Weights of a small mixture-of-experts language model, trained from scratch on English Wikipedia.
Experts: 32 SwiGLU neurons an expert, 6 picks a token, a softmax router, a shared expert of 64 neurons.
Below are experts of layer 9 (counted from 0) of a mixture-of-experts language model. Rows are named router (the router's row for the expert), gate (a neuron's input weights, with its number), up (a neuron's input weights, with its number) and show model dimensions 56-111. Each number is 128 + 24 x the weight over its row's rms, rounded and kept within 0 to 255. Numbers have three digits each.
After each expert's rows: a language model's description of what the expert responds to. This comes from a sample of Wikipedia text that the model never trained on.

# expert 26
router:153154097143152154137106158107122103145160132143122105126153137140106144114102126158098125108101136124154122156150124146152157099096092156109161095150104103156098091105
gate0:139055131079131162129107106151107131165147127125178114092093078115132087144111142141132131173099107103151103129110153148103091092132134159145153166107113135138158090108
up0:153115129108145124139136120110148149094142150127144182124135129119146094124109115162116116098107145165116139137149132126099079115136158163106079144166131146150122177129
gate1:142163124146109161102116077102150092129148125136143139148138130126100132091127138115108135119117148124123094139153122135118139125139087123096126136138141091158127146163
up1:169113150136180104155165119123124148124104118152111157172158151116120136142116111102143127105120150113129094117139127107123100108123118103145082153124074098086123059113
gate2:122172091125093116115091139145085164137114153114072100154110105133147080106114150097148166145154125124131132102128114121099124111144114120127131121109144097184119115092
up2:123142146102153115126159114161128137133144133091130101160156107174151111113123142112121129147124134161109178108133144122130161115092138120103138151089093106156076150144
gate3:080074154126120143132118138116138139128147094151125150131120111095104129125134099128164085095129176131123155115080117151130152114092103127100105096127099135156121114122
up3:100154110123124125138132147138137143106127166120122074155070133145109117103108172108077146123142129115111108137124125109113109118095133117141091075124130118163106089110
gate4:171110092135081125112130107117135115180143129146179114125140091147160117117118121115112139151119119149116134102159149119106105099137127116104139171133127124108084161128
up4:101133153148102137129122154148129104134143095127119101121144144141104133124150139138118146098158139141095136145152112139137171100159158158138105094085111126103108133163
gate5:135097093133125148114103155160154098117108162139108123168154165104103146091105146124160108169159176136157121123116130122130170127139098125156167165130129131118105118137
up5:130115120104078149137109145109166132111097070144138140106102125135122139152120130123143180125159130129104059150159136179096157141107135106129152153115138056142131141163
gate6:138134126144148149141164131090155129116153101130121171140127147128095173098166100124122146112138151163121134180184115150120076127132135138125124128141120106099169162118
up6:182144153098124114125136122148104134114147152086132120120124099117106111101171107135122101146109168162134140125137133141185161137118118137126114150138118170125115092107
gate7:127106120129118158116136165141120200160092082133137096079114132126118166146159142112105142151128178144149149151188121139162128125119111088112133101146089158143129150139
up7:142060100102152100109115129093123132101163142107181176155140119156172129136116124093122113149128125106162120141110103093120106170146132133125121092119112067145119107104
Table separator rows, heading text after ==, coordinate degree signs, and word stems like Strateg-, Appell-, Polit-, plus saying and stating.

# expert 5
router:152160107136160149133097167093113097129155128144113097129160139136096135128104128155110136103104131131147125155155111157154158097100094158112150096155100107152102096102
gate0:121188090134143138136115130112122132109147157121160063128130127100117131139124142127123120098139166113149145146125110114096064140120138155136120160150147126092122122091
up0:076082105124083167137166125097118189161094172166105117208122173164110172138106130123128120113153130126118103112140154110106136111142120149114099081169142160102145122151
gate1:156116123081147103106141160106121092110150128106164125113145127136104115108091131154172128127126143118100150145119135068116146134096075070121085134160083098119107124167
up1:119066159128167106106129121124157131134104147101141113108135108134097119133136127186172124098123107143132130096145151155139153127101126107113178126159153121144124150103
gate2:171092106149092137134102142108122112121138143125086177114137099102131132106147145125156175130134165126157099124112135139171180119135128100074134099134130165119111142166
up2:140147147131095129162131158118126106125139080202146136082125125110121105097110131124125133139123139122098130105149164144096149127129106139151163110129124088149130135106
gate3:109093113125162123155130116125117134097120119166093136118098111148150111123090156138134099125144140135136094116127145163071110138155125109096104111118097126096121093155
up3:105124144158113111183133111102148132159144099167099115149111092117102179111108131181127118165116160123121140153134099127116106114113143132116079158099085160086147155143
gate4:148111085106099154127132133119146123164096143150153119125142152112120099107141149123145081093107122108079112166110150141121139144135124132150125133106148140122128069154
up4:084133132147107142143150104158116135084140135132144129183169133117134130095110132110141155118129101176104133097173152106146133127096142122175161152115126142165090156136
gate5:117095151097112147099141132090131096140105138143124116114143098117145133081125102118147151142114149117137137134157120113126156123120097139102062167137111142117129123132
up5:097134103160131105126124149144119108107092096105098128163126129128104119153118141125144145121117102098141103121144055118146109144149142134154145113176140137122147118163
gate6:120104109120145173124133154129151137160121153096114119122133101074115111149150152156138112195143147136145134110127140126136116135153123122121112079095123138119177146090
up6:145162164149128106137069146118130101104115131138123121144076158144139113127090095084110147150119127138146121140110099143104133151134113133115115120133116198097120117114
gate7:114128118102092130165160133179147126135110156088121097120175163128149100144137160128159070108132151141161136146139122122178156097101138169119117112175116129111128150150
up7:090151159152161157168144156143140135150150147131139158098127136149120123109142111141151179124132124152161096136113120103140132122147129130103116099155123130120087134154
Pipe separators at the start of table rows in sports and roster tables, plus mid-name word pieces and "known", "about", "on".

# expert 29
router:131125114118157153127114122111159135147125167081155130091156154132109101112103097141126076083111147132121171137137150161119145119101131162145136122142123147148116112119
gate0:141075113177129107155079128138140133122156145182143134132089153171083094082134170113139110090124124158109161125147109096120098125169140142109124058139160105125164122126
up0:145177097152078115095105116101156117090129152120091153131117125152170129076104174154142118133133150108143105120107111080101098142135090115115105120190120152159159084161
gate1:110116117129100098111125114127130114103126112121139102113095157139144127121146122177165143180121117114134143080127100161141112140092117155060124157124127130128132125110
up1:103130127108122122112111114165151115083113141133150137148125121131134109150117158126136140159153118153202130168160159118097116094073104117131151122129120139130107151167
gate2:133140159124155166096158114147143144128156154080169104174134125139107098113178149117155115100127098130131102151152117121170119159137138132102130137151121134076130148147
up2:157164125171199103124141138136131147106157083110151105138156123170084135140125125115121116160104146150133117172082127095119158147152143121113160144085177126103156136101
gate3:166101093159085185152115121126142103099116115136155148092137129171147150133148159150122137113147105138082091129112135145159130107159152086126113135146183153147119138135
up3:118131164174137130179132157160123135136110093114143124112111121125136100138140158134115159127122172109101084157101135132133124125123162131118094128135091110112116149068
gate4:119124161150122105093141113148122114155131180114151111123163140107148173122110166189127126129138117125121130142160121106197145136128108157144099109147134146166148134160
up4:086153116109130122150135130123137131116113089127090163144119149134096155144094102133114136142097155122144100163142133126145151087174157137115152154172105133110135119078
gate5:125172116076108153116129165171134150156139152133113141126129130138140128147139139129117141126097111110143096134133136118105095150111130076103119097168073127137114122122
up5:098123152140152155120143091148149162129120148124125112116142104128099169127164114136116104131093143112150130164081077084095127109110113166129132136106156118099156163144
gate6:110127138140118137132088102164139138101090135092155157140118088063149087171171118119132156137132115122135103102108115159131100120155122128097107087136118111107121129124
up6:141059158114113138100099120143118123127129114131134151139121168138156138165122099129179121113145147115168148159132071132169145149136121165116128134105108115152107126160
gate7:131147119146134069122112161153101125140136109119134142150208125126140104122087155138132099145114118156113127102096145102150142156116135129138183120150129137146114102139
up7:135139158109135155145149142147125125176121096127111145174104144117123161138095116133125137128108082088134136131119139137082122126130126126124155107084118092120137122139
Head nouns naming organizations, places or works after an article or modifier: team, club, station, school, film, district.

# expert 58
router:156154096129154155144104151094118107122160129150103106128151140150096148130102129155105123105098145132149127164149117151150168105095103152103152105144100093150097098105
gate0:133126129143129114145148139148133141099146067148157153092158186125149121167124145103100135099095130106157079135073096173149140080118131144137138138106091153138133113125
up0:096150118125117150164161129146136100098177137124110091136116159132134134149126137155109120081159086114123142147150125137134099134107111119127130152120121102125145150133
gate1:128134161124132147101133131100125143161128162131124100108133143152147120176140144145146082112123111127117136107153123119100118157136116093168144122131074137122096138141
up1:144117155098112121105138121167145108109137143126125116093101101156162136117150132176122112117107155076117131108172142090159143147124119122158073117147122184142139139091
gate2:134150143154133100168090108155120097141160157128152111130078119124114110133119104146112185127126131129105092119104138154085115094132104121119132109121156136123161125117
up2:107157078125160125144146131139144098140116122137115162126092113114166120131130131144142142140137172131129147117097103130150143141139127148117131136159102125152158177138
gate3:138129143160141146097131102148117104137124137133156176124076135120098120078139084122131133132120094172164107126124149130105121102113174114149126105175131136123133117103
up3:106141180140171127098129122122149120122160148094145122136085115107128142121099172125152115132113083102153150140156136133111122107103136103153131121108120101149139137076
gate4:137187165095138161098130163144111109138164153125139087185145109117128114097106113114127111070101139134141108112143114135133128109150160150163171132106140121101122148124
up4:119127136160158183129131115118123138119094102144107140135119155132177173132122099129157130097108137130162117125107101168113097115128106111118113116093151100112134173142
gate5:143146074108113117122111121127131125149147112136123115105143162162160128153123120123127146143101155129165119099146104131095086181146108145148113149186111143155084132137
up5:105066122078135146110141140155105105144150124117098133099140105092121156118089147112122138086157157148094127137116139129122133102143124099113100132144145146172135112126
gate6:150094144119142172112136128138134122121118104101074176135162125132154086142160116102126122124132156104122154144158137130124128110114154158147146049130111123108143111101
up6:126117131167113107088134143161136144111132124150127092117135104153131131116147120142158128147141138134109131133114171165147112161131121128152128151172142130127121147127
gate7:118179123127118170126125135144132123157130151126108158149109165098111110135112124105117110125158172110142111119099118132136139104101113157098159142097134178133093132118
up7:133131138122100159138172148115138116145127118140141112096109179149108146108146122119175118142154080082146119107148094084166130148161145110138142134153126124090134131148
Plural -s endings, the verb stars in film text, and words like same, friend, -year, in sports and film contexts.

# expert 27
router:152129093165152163116130138117115138090150184116140091149160120139113174154123113130085162109098150156135121165138124138103122098124137149112160119150116115160143123150
gate0:147143130120134115132127166122134129115145120169132139119102179144136118152164090133137090126135159106150131106131132116118157143101107091139087137143203154096121124108
up0:133151104142123117146076129117198153139154094127104149144148163128097113094137132147124140141135102163116118122136100083181130151137144133165103189170180134108130120123
gate1:099120139135146127138115101124126165091131121117151126140113148126120163147131100110118118165159119104103147095145112113091106145147130101162184109176127085107154109116
up1:180116058144120162139156136141101116129144106090106111122145106145104098129164100137129115155152174136108105149117141123116116145125137119119169116134133131124165132132
gate2:061090127133182108137154108145095085112126109123142136134131091127136129131147140138105075115142129123062100096141127105103138108137114129132129094157112157109111155119
up2:120155145125085129145096125139128140167168149179169103125146119136112172159097096112139134097126111171195123061134153155117143132130107139125136106109143120103112156100
gate3:158098151146075133085098109104108087122106158169140130138124126092140128090140113140153182090187128132129109103132106103132117151138128117129117127128122138097175098098
up3:102126152123135132132136138146100117151116106109096119127090141160128143108123115145157105078110143065120087115134109069102141075151137086155106151144131148135123113141
gate4:128118111130182136108143136107092175121117158137141105129142120124130147119163162176088139107140122110169168109100125098153132123114158099079132100132108169153149167127
up4:064149098089094140093116132146133135108150103145107097101132167143134131170112115085160104121138127107106088113082062139128146124092131159091097146136121130100160118144
gate5:081098117112113119134177129140123145103114138163153063155123124176117152116143163120175094146075123134117149149126113102162109134083093140105120151135126134161148113152
up5:163138105118114098136102101111147122078135135077170127138117114141146097158103129108067137152128160155157136125129086109164096120144131147145119096110178100130159116112
gate6:111155104120118145111118137162182118110108114087082129126131166097135119099121121126111140147118121152104160165129138109148128150092113142141168142136127108135106103118
up6:134154144089089142091068149123111137139121164152130100128152095112130165080131145177124090130134123149129129142190163162115146116115104195111111138110109115118120157120
gate7:130169083148119114147117122108147098137140118124115131098127111134108077077117130124157143097113144088148066159102134114128140106139126145121102140084125130124143157145
up7:133142085132117133165134113147183150125189130092165073152122159110144109170117097104149114121147185176129144086136129115098167124123104113110140129161130140100168137189
Articles and possessives after prepositions (the, a, his, its), plus words right after them such as only, other, fourth, any.

# expert 55
router:150144112121149153155103167100113109110152137199119101139152161129098142119104145151137134106096133140145120148161127142139155098100096158105141099145104093162114109106
gate0:130142085126179135152094159117163140074125102098136104148153138118144115132152119161180156121125095107087123123127169111174128139141137123107111140172086082157113114129
up0:161163160171121157126135088113137137177125130134154143094161110108114144080142174138109111134148116158114116144092118114127134100125115133163137109115134129145175158121
gate1:159114109136113086111124172124152113096161124128134109137121115086139127132101144112156113113103136132133124173162159063086084071117129134100174111120127080184130168134
up1:127160162103084127141129118098103092104144117131168151156155095118097122133149164162146141129152106118154097127096119101136124097113147124132135161116152124129134132131
gate2:126070135130159153130138106165127139108149142146119118113097151131091131084091154119130146060105141125141123133144084137122106115149115129151154153132123174170134158142
up2:124173116141099144105143144175119144097132150126137123090122080127138139140115129123097118104113121160100113165113122130165155050182126104141128123141128173126103103144
gate3:155125178104159164192156097145076135121098163126144139170136107108111140124096139127131148080142123125103087112114136154115170144120117143088070102166166155100081129098
up3:132159114097155160160117146103162115117124119166125125129161094149146104110112109132112111169091122169137102174144152128112131144152123127165157123126176123133141119155
gate4:171098090133075106131131145120145133136137113141089173158111107119130112147134111105109094120114143107141105121127117132141092100137170101124121092133132114138138128123
up4:125187146141136127126123093138126170163139142136151111125176107149128091129107164158092142169129098105100149160105110093100102125116145122117125131163156108139154144117
gate5:135147103150122141166123176142163143135141105112154088126125119103132117141128149107167139167116110116155132125152135091110125136080156086117128137175150122168133121107
up5:164119123096153148121121107139115097154126127137110123124122135168154164116131122152101116127122101099093096121105062131107124096110089185123142128129134161052148140138
gate6:123132147190162102174144154118115095117106118105126130130097086108123125073128145143161111116136179103124130132148140141082145147151145145130147119151150115170102101109
up6:098139154147095156124126087139187092154105102120113133106146154120114149098167119151119124165110165120120156170121130147091139123163119150143075107106076154156107106139
gate7:137107125141158170115120114130110070135066107088157111178155172130113106135133145114134101147119127123165107099153085103122065149139138149087138091153136098151134141132
up7:160098118177104136107126144146162149112118141193125119143181163085145126157098119096129140086144114118123163133168130118126150102137138134123103129180103141150130080126
Modal and copular verbs like will, could, must, would, is, plus IPA symbols, math braces and punctuation after quoted titles.

# expert 46
router:131169115145133152141095149125183100107148132134117125112137113114117181068105136144088120134136137144175135120147085144142179104127095129139136107119118126129090114125
gate0:139096170091146138096149080111126110137097178128101132110116109100130122164130095135110121103081137110079109147144147092122140096129159126108131178131127093109106131147
up0:121134141130107148120096117117115115144106137128142099092150130126108159092138139102067152137109131133148148118126116126138134163127122105140104161166085113122144110093
gate1:146148155112147149192115099134110178178135127114160120114092162146147155107134111136145129124142095184097111164150126119146147169113102144131141076125135145147112108182
up1:112147158153148128122109112123110081134109081109166183107131098107129122152123126149129152096160132089088144176132115116103101133103097155132155124133134142109073104095
gate2:146156142154142143171124181139169100118131149126134130103173167109113122086125120127162129125138111150133129137089131150131110098145131115124132106105125123121122147106
up2:127154127138123140160149136136126106108139124152139147124141119120176079163085159106104119142127144117137121120159109123099154120110137111145096152129160166134135139174
gate3:090118094135101140147116123107083114108120164134139145125128127132107154114129096149101103093068127131130125156121129111104117150131149113124168116163122145161126176118
up3:147132152071146131149133121119065140132151135170131120110102110154091092123190142126137124184153152128120126152102149180139109167107145122147118162124134110127111114181
gate4:122148104094123108100121159124158115129130121147114117150122082138133137145163126104113143133169169138104116162142142198103126152122093130105138136147059124136124127183
up4:155132161111145135134098072121107117129165124135118114121129114106113084132156141102149143125126070155124107095119092113117123149119124141167151144156110153090113117071
gate5:129098113164143125123102070114125085082130146119166109134100144127157141200090144105082122146104148122130145184161119120131133130129121119122114115127135096165131110148
up5:118143139110160119117133136135101146089128112096105178127132137114119130166129160147157142125172086132119116136136109097113101133122093110098132131116123134161106137131
gate6:117114172138146143118151167104140117094128127078147100155138140137096127110127135097116150128120152120157143115132113129162177125159087104084149148102097161139116102139
up6:104149149098158123088108074154124104109142126165067147090126093095129094098134120156126153129154107139111145168160130100129101147144132108091104137147118135144110153136
gate7:093150144156169135126158117110152150133104113134113121128148135128091157121085111128076110145116133083070122088063096118142135161135153115181139162140143150121142119145
up7:091130137130139132119102122117115137152139136088104125109115147136123106107104128098117126115164151184155104142111128104121143113153137131160098102167125101141062163144
Capital initial letters or first pieces of proper names after of, the or a pipe, such as L in Lillestrøm, M, Alex.

# expert 59
router:153155100139159165139104159096118100140163131151115101131150135158097144136108118158120133114105142132144136151150126160144161093095099164105149104142105102153090105099
gate0:137127130147123117137112124126079155118124148135105163110141174123110098116177079088114098142120149148154150127145086149146102075145147145187133147106146123116162147130
up0:106132134091098111100133110133126128162119083153127114135123134127158118135168138144131113110131203126150116122138122120108114120110094103119127108118125114135134118099
gate1:150145094124099102114167091130138146110119166081170125118088137138110124122120131161120143105133107112133120147171097090119143143193118125092106135109124101127110114205
up1:099143136094122137150166093112139134062175096125162099118102109148148138113144150187115131140154093087144131113096130133136167133142093126152101156093143091175127108087
gate2:126142112134155114081170087137123133150107121139143181133140147139127113131117085155142156096129177131117129134109086158155171145098155153123145123110073090067139100116
up2:109130143139093109143106117166120128138159164121146084146083114125096102115129140138121128133130139160109123119129122119109130130128117096127103102091133134163110154079
gate3:134095141094111152133117097102133120099167120130083110152085103121140122130159155125135154120169124134100121103116160123095159095144082176119098110130148159123137101118
up3:120140119126202131173127141106126122111138110120127122145130128168101116109130129130157097120110094141167153138155113106062137096118186128112095144173124154147093164136
gate4:103104139181117154108117121130091155130084110137110146081119107114095128129161137184098099114143121106150089117117149086161108144159089145118107089158125132180109139108
up4:134095134136054160121152123123162109139099120106132137101135163142075133157153129185104109105129145135140137147140106119102152126190155092115106135092128150109133160127
gate5:133158128143102197122133140159140157068144132153122123151066114130115129140112125153149156129164120127112151157174100133115143164116124132108129126157156126164150109147
up5:130133094121157096104144131105145107123117172114124113114107106115100097149076116155126120161153138142110180125059162123132124128152117089126118111150095115102146132099
gate6:155092131132131117118106125151088126157132157100111108128116145132104147107130125118159096116145118146089156106148080104128105128162137108179118118139100098137134073116
up6:115147148168138126112067120171153127118096131125146140154138143158105154156153143111156120118158133107133121125111146136171101140108104061131157125113105147154114122120
gate7:145137119138138085172125077087184135081143099144117126147147135138106118109098092137119123134150147135118088148093135131121122134123087148108112132109116108111118126118
up7:170123077132141129176124132118143118148135126143105149118117141117149148121149094118143134125103122137097143180090119101151122073161174127130087112132155094132121151141
Of, on, to after nouns or sentence starts, plus military words like command and committee, and mid-word pieces.

# expert 56
router:150153102119158154134095163097115102138160130136101094122150134122095149130110136159110130099100137129157134156148117165152168101105104158117150095160106099152098098100
gate0:138148159134124116119117189118188121141142135146145152112133085137119130108119124124119146129130095125132157108079140146123142106122110153128160174094096174163143148147
up0:136120139128090117122177132129155145096129131088120107108163107115129122124147108129107132101089118149103135134075120150160135072120126129108128091134129145149163139158
gate1:151151089127142117144133076115152128139145142138147144108127111154120158105123112089140128127095139112144109143123148102148127123123184105151103134067123140110177116116
up1:143147108101127157069094164135095138141158178117162126132071188120115118151180098097116105099151157126150137120138130118152146156119113103097111168118129128134123141108
gate2:103177103167103130109093159106125135125132106144121106172126175144117148116123108118138098124120134130130161160149134079113134114143131146137142121122101132127130113154
up2:134128146152139149140165130174115122158137106122122151133130168101122085139154098136109154106096121172150131117098157146148146122128105100172129142115125128127145171093
gate3:120109085114113114164113141099123134100146132148120128159154118122121149127085173143174147070108171108134122149123126137128153158129112163065150099146167079113109121082
up3:176171100150128152107120083153100111096137114209132132132133130130141113111134122107150110125124135102114124125125187133165119162173129166127101088095124101165152118141
gate4:138143123126112112124118167200149127104105154162115113163106153118127136121092142182114148133137128139138123162144082148120154115133109139094143099109106139165124119130
up4:152122136115095130097108133127115149123083115146105141170103114136104102134153155135117147143122127121094145130158141173109118111093173106101149164093116151127125170139
gate5:127129119133119142108126155103145100105157122164155129075088123102142118139143071125120130073128143154156123136093124108142125108091163149141165151108124115134137104141
up5:146123085114120179075111133158146136108053123128100076122099125145084134162136129164108152159079153101131115155127126146145117160110132144113113120129176168113119161143
gate6:149140126136147120108103071142130129123130127118120106152125123140168129096133098101063096119121139129124137088173126121118092103141102137107133124119157107152136133154
up6:139129113120118140123104138156102149114150147125154113187133162088124090092160104117115110123131102124121108122154109127159100139140101140083138106156122189112120138148
gate7:124109153138127170128106121103122128108148176109145150124158124118140144116081114107133167168144153144152129119137098111172153102142119133084124108103096109134111110139
up7:132076135121118150138109139105091159108132219130138168093111139152105105142083093122140135141166118118127077083144185116103145103079133171154090092164157155117144118133
Sentence-start pronouns it, this, he, and verbs like gave, described, compared in reviews, plus LaTeX dollar and backslash tokens.

# expert 53
router:133135104184140152151118128112147148104146153065148113093186174128115118099103145144158100079100154113114159147128126135122153121117117144082139116148128135155136109127
gate0:121131143109133123182104118120112128151131070128114118119078102111098162131187138178131171159115165086144138116084169114102133111079158094130143104117118128123163101142
up0:129139110159132098094143082140116166096119186126134138189126133146093110128123116139157140088149148112105131153166103113114137155159152160133140117124091128121072159145
gate1:111149119124169089114148136131093082120071161089105111109117119149101136099120096113100158127122117107128147121132132143104162152096091099148116122087118122093143132173
up1:109123116140142095127131140110137161097145128147112136147144120113145131132144105127104123121113128114125152138175196147116152139093084128118143129133150125144121079141
gate2:126141200130116157102124132148156122082124109123138143118139146109158143113178112146100130162166149111140063136139126126126128087136126141140136139107124117126101130147
up2:118109158129099098098151134117153124134131166114152070150096147152170109147164146111122109088164094111136166106071113086107122167084110157124129138163135141108129110109
gate3:158133125182114157120092159151157166133105120134128091096154115133166131136089149123179138179124141130145123121165129138113118110162113127122120122138149141133123125111
up3:107101144135140128099099098093132081182157155135168081127108147143128146122117124186135171162162144095093133123136113115164124151174131124125119122074139111163133156134
gate4:105122092154151155167136110112072113095156104157124140136113093093169140132109136156113134129115102163112151166153112122149137163115151101131129177149138121148147080141
up4:136120089096136123138123134138084121170169108103069108110099115145186134170109125110099158153084120117114152133082127145148127122082145123163135114103116112107080105110
gate5:138130116155129101158162091127102130141129129168100126148138167137093115133167171138139097132156157124112125091127138149142138111114141170131110096107160119163121139174
up5:122115126160155126134181140092131134180155094111118158136173129134116110138124128117123146130096079122161128089108142067177139091146148127107139147145142102117094104138
gate6:119111126116144127080140112097151135129110157143086085126133153140154128100069125147101089101129121105104114158131160113089114159126111148124137111129154124130111115081
up6:110110145110149120136163124144175162148131140170101103126150149107154126103127129146132112105108168135133132095121087149114128125140126111173140104129150091146117130162
gate7:127108105127133117130138173134136100112088142128084151139109103160123105098109115118160159110166144121116095152143102153178098156148109054145183100137140115092149126107
up7:140152134102120190125129106165107128152124122109124099104135165115141127144168077072131142158138141114135140108133148135153073190112091115140126129119092123117149142086
Word-final suffixes forming plurals or abstract nouns: -s, -es, -ations, -ings, -ities, plus nouns like people, members, areas.

# expert 28
router:158156097125152159140106169104100089118160130160113102127159136145091141134102134149114112097094141135151126150149116154153162102095096164106158095153103100148105103088
gate0:136070162119121159118105168145165123150149164120164121138127094115082097137112146151150150139085108114093090129122123115117125129132153108122121152113151168137137094126
up0:134133111109114121091112111141161140144095137118158117100106180154147118174120111144128088116143119135128119135149156129064143148137110135133110128146120110128128164115
gate1:134139117113153124099143131094116091113175141129115118185153136160077159094146136127144155143105147126129119137086125115127122092130122116143146093096127128126179158174
up1:083146141149159139145126117127142102159115139103139075101123101100122122105140115148163154133119135174163116172130123137059141145134159132106114126094106105134137129132
gate2:137117117140118133136121139144144145122116106129124100128147150148121144117174149109131119091154131125136126120128108127186142138083146090129172135100073087152153184125
up2:140120146086095140112154113155133108127147093143134109140087088156124157101146154122136161130154109125153140097116141125101103113109158151119138184133127128114092119110
gate3:147147097125151127099140108111170184169137125136117105106094123133140144110129089086172106117118139094101081123106093172132161121086128127147130116121134126119106107124
up3:103112112167140139105080090117165150189112077095118107110111094118093105169139159120119110130097128163147136124135081137149115112099106115100134113162192131111152125108
gate4:113153112164105140141163133107078157136108133115114096133152108149125092098119178141089097128138136077115117094104102141090121092127135105117101079166136138140185111131
up4:103143131121094165132119139125118123134127135126126118175148132111144107172128115160172082125129099157135116065124130148087135122098149127095156147131161148140117167158
gate5:149131093115135101139130122109120165113153083122089130123129084118115124081138127099121091125127178127153111120177106159096109074123143125110135121130145115136090102164
up5:094122132095121144127171143129131180133168110152151152157125128157105146150145139155144146129142125105089127120112115107175127146150109143161075123138138117124101114152
gate6:119112096155172145152080172113092140124157125077113092159136116136120145136101069139117143108084117116135115113147081116154190141153135106098149122077086149135139091159
up6:113106157142129099141123094141134141132162129121143114113116112105130161159154111139146149116140106121139142141098105154160124115138103051157110109127155060136145089147
gate7:132162163150122149135115126102127153097133129124161122139148134112157140176074119095113087099155130153080119108163156152138122114130126158142127123106080170154116133176
up7:151123123135124107132079096106103126090118157133164122149131123077154134171122075132112124110106120127085119145155079120155137137123123155112132139107152110133118127122
Table column pipes and list markers, byte pieces of Chinese characters, and name-initial fragments in sports and geography entries.

# expert 2
router:154160101110148167141098159101098104129158113140106098122171140138100121129118118154109141102094132152150131160154105156159153098105097154108152095151107113149101097105
gate0:127112130152162109124177168066176097140137131141154138149118145112123170083122121138129119144145118111106162140129137120114129115118126134149085155093120151099133103118
up0:139153118168128156126142122157151119162125143140132121126139146081134140127170110139147091161150125105153128093095147113076099117136132104138135194153105132135128092090
gate1:151111160146093106117156124125114172123113100122106118110105184133084116097107101161075123155128167129113122151132168156070093141105138129115108131106105137152148118141
up1:171144166148103115164108084123105131126111123135122161134153132173104120113136095092108142101106137154120124151152147151162133143099145135115130118131113150108122104139
gate2:143114143142160113089136140120122152171108122132143101145117130116112155138100133171131157153109115166123155155121119140140096069133115138144111084087141149167127094170
up2:088097135158143157118132135179148154103100152180148155180184110126110106127061154136150155103119136156102129149140117100137081144127133129144146066142104136086094124145
gate3:148149142128089134120115159100127146141178144094124123133086092095136088129147121127148136124167136149137115117155104134115099125127133159136094125142129103093139138143
up3:109143090121135113120147105122144139151119122131115135150154132130160089120124122117137147163116130120133151138140157074101112121100117097150124147114146100152140132135
gate4:164096117095158147167111132132109138145148092154121176135132173145082134102132129102105114153093088122122141147133122138131154152141112124115107111108137144104148104094
up4:092126124113119140158151149077164137136111150116176095110191185125098106109077121144147082140109103126133093117119116132125128116186122143129145115126076125091116113094
gate5:178132150145124155156144165140145140122113133136130131138124110134098137184154158147113137152092130139135162148134139117134157148125111157098125143098161164157151161126
up5:123138119206112139156135107149151151125135083147107110144132112119150132072135147138120156098157132108148126110122128095110121153158116119132178142154142066164107089159
gate6:138159137148138106116109154095136127123118121116121133125125151160126120112124127109148117103078094160144141123113150114168098163154155135128087095150149141145110129105
up6:140167122135084073124083126109098131095142123089098186131140110129138095116181147098129110141102139136167117153118111106119128122148119157108105087144150158135106142140
gate7:140131107160112164137152129127148109112118123131123085130152134099095130145126108119115138136126150132125073097141089125112142113111124167122115134106116147139085085124
up7:093127138128172139148112115130129155131115094127135140152127133165116092167086122122132148112125112149139084104089100146129163126090151200110148146104153163145161113151
Closing pieces of names, domains and codes like .com, Netflix, NYSE, plus numbers and capital abbreviations in lists, headings and math.

# expert 11
router:151151091140157152146110159093118106133156129136121091133143133118102143137109117160118128108108134131144109154152123163158171101100089156109151101146104100157098102104
gate0:162157124163141092129123076154169145113146083128153106103149126098124135154136119167092112128078144141147113077160114129117142098124093138104151134186141148091126101105
up0:142123124144133104087094157137173168112143116104144128137155139124201148160098091154133120090073131107131136118148158115123124119128125091129116158154150157103086123120
gate1:116151112132154176122098144103137136158090136115118140097112139110109105130124117162135146133143147101136139083118122095152085092092175118100169092113130110099098134096
up1:074135100091130136175114112128166070108140139099141160122146122131071107131166137103145122132088134113150110121150162164169123111154174092137083086149100124119135119127
gate2:133098126095113132085100131139082071112134102162129099120099118149093131126153154136131117123136122130128186093141108135084140143101107130156173161136136133119163101138
up2:126128148103163093132130091133128119143162128146127124111102124116143114146133100096086173110133124108158130169129141124096114092158129158093147144130159126110156115119
gate3:118142140114211143142097137086125137105085126124132100125090139138103145193121117081139117138098117149082127117135134129100124154121079123147130145138121126152062150136
up3:119154166133114128145124175117180121144121146108155186122126138118104161150134114149148106104119107117155109120109118113099116149127203118091110080140126105125118089139
gate4:162142157152146106131130138108134149153088127131107117157105112119126122162155138141152134119084131153120117096142093097149126163121099156113075109172100117132146159154
up4:131175197148113121137136146121135145186135158138160139123127149120114122131186115140137132099127118129134104125087149089132138103094101163087130118149125103140126131118
gate5:139149153099116067123111058132118135124131138107109100110148144162122149104120104128131129110106123117128132119106101092132168181104146123134131123117127139128123099152
up5:123146124132118151129121140146144127134127170108129189171144137113137115132136146110133096094123138128103120104138128112182148119120174149118153142108090115109146131119
gate6:173090103114137179148119125131152124163106115098139131080181175139060156126175103115125102131163117064117143097098083104119137099079122132140132153139139086116153100103
up6:141131129115082139140134148125117089173135112070140116137162148120079103109130157231129120088152129093132145113098135127155104111149151127150109150160090134090127166096
gate7:121133122122123102140078142128170138104135143120104144124129142141141135123107086161118115142146142131109156167134100129132158102084092115127173125115097163184128122156
up7:163104086106134105108096154163078104108121149116140169143166086113066116100144117114121112157120164139150119144164146140130183188149084112117091104109158135204148104146
Decimal endings with closing parenthesis in numeric tables, such as .5) or 6), plus "the", dates and name pieces.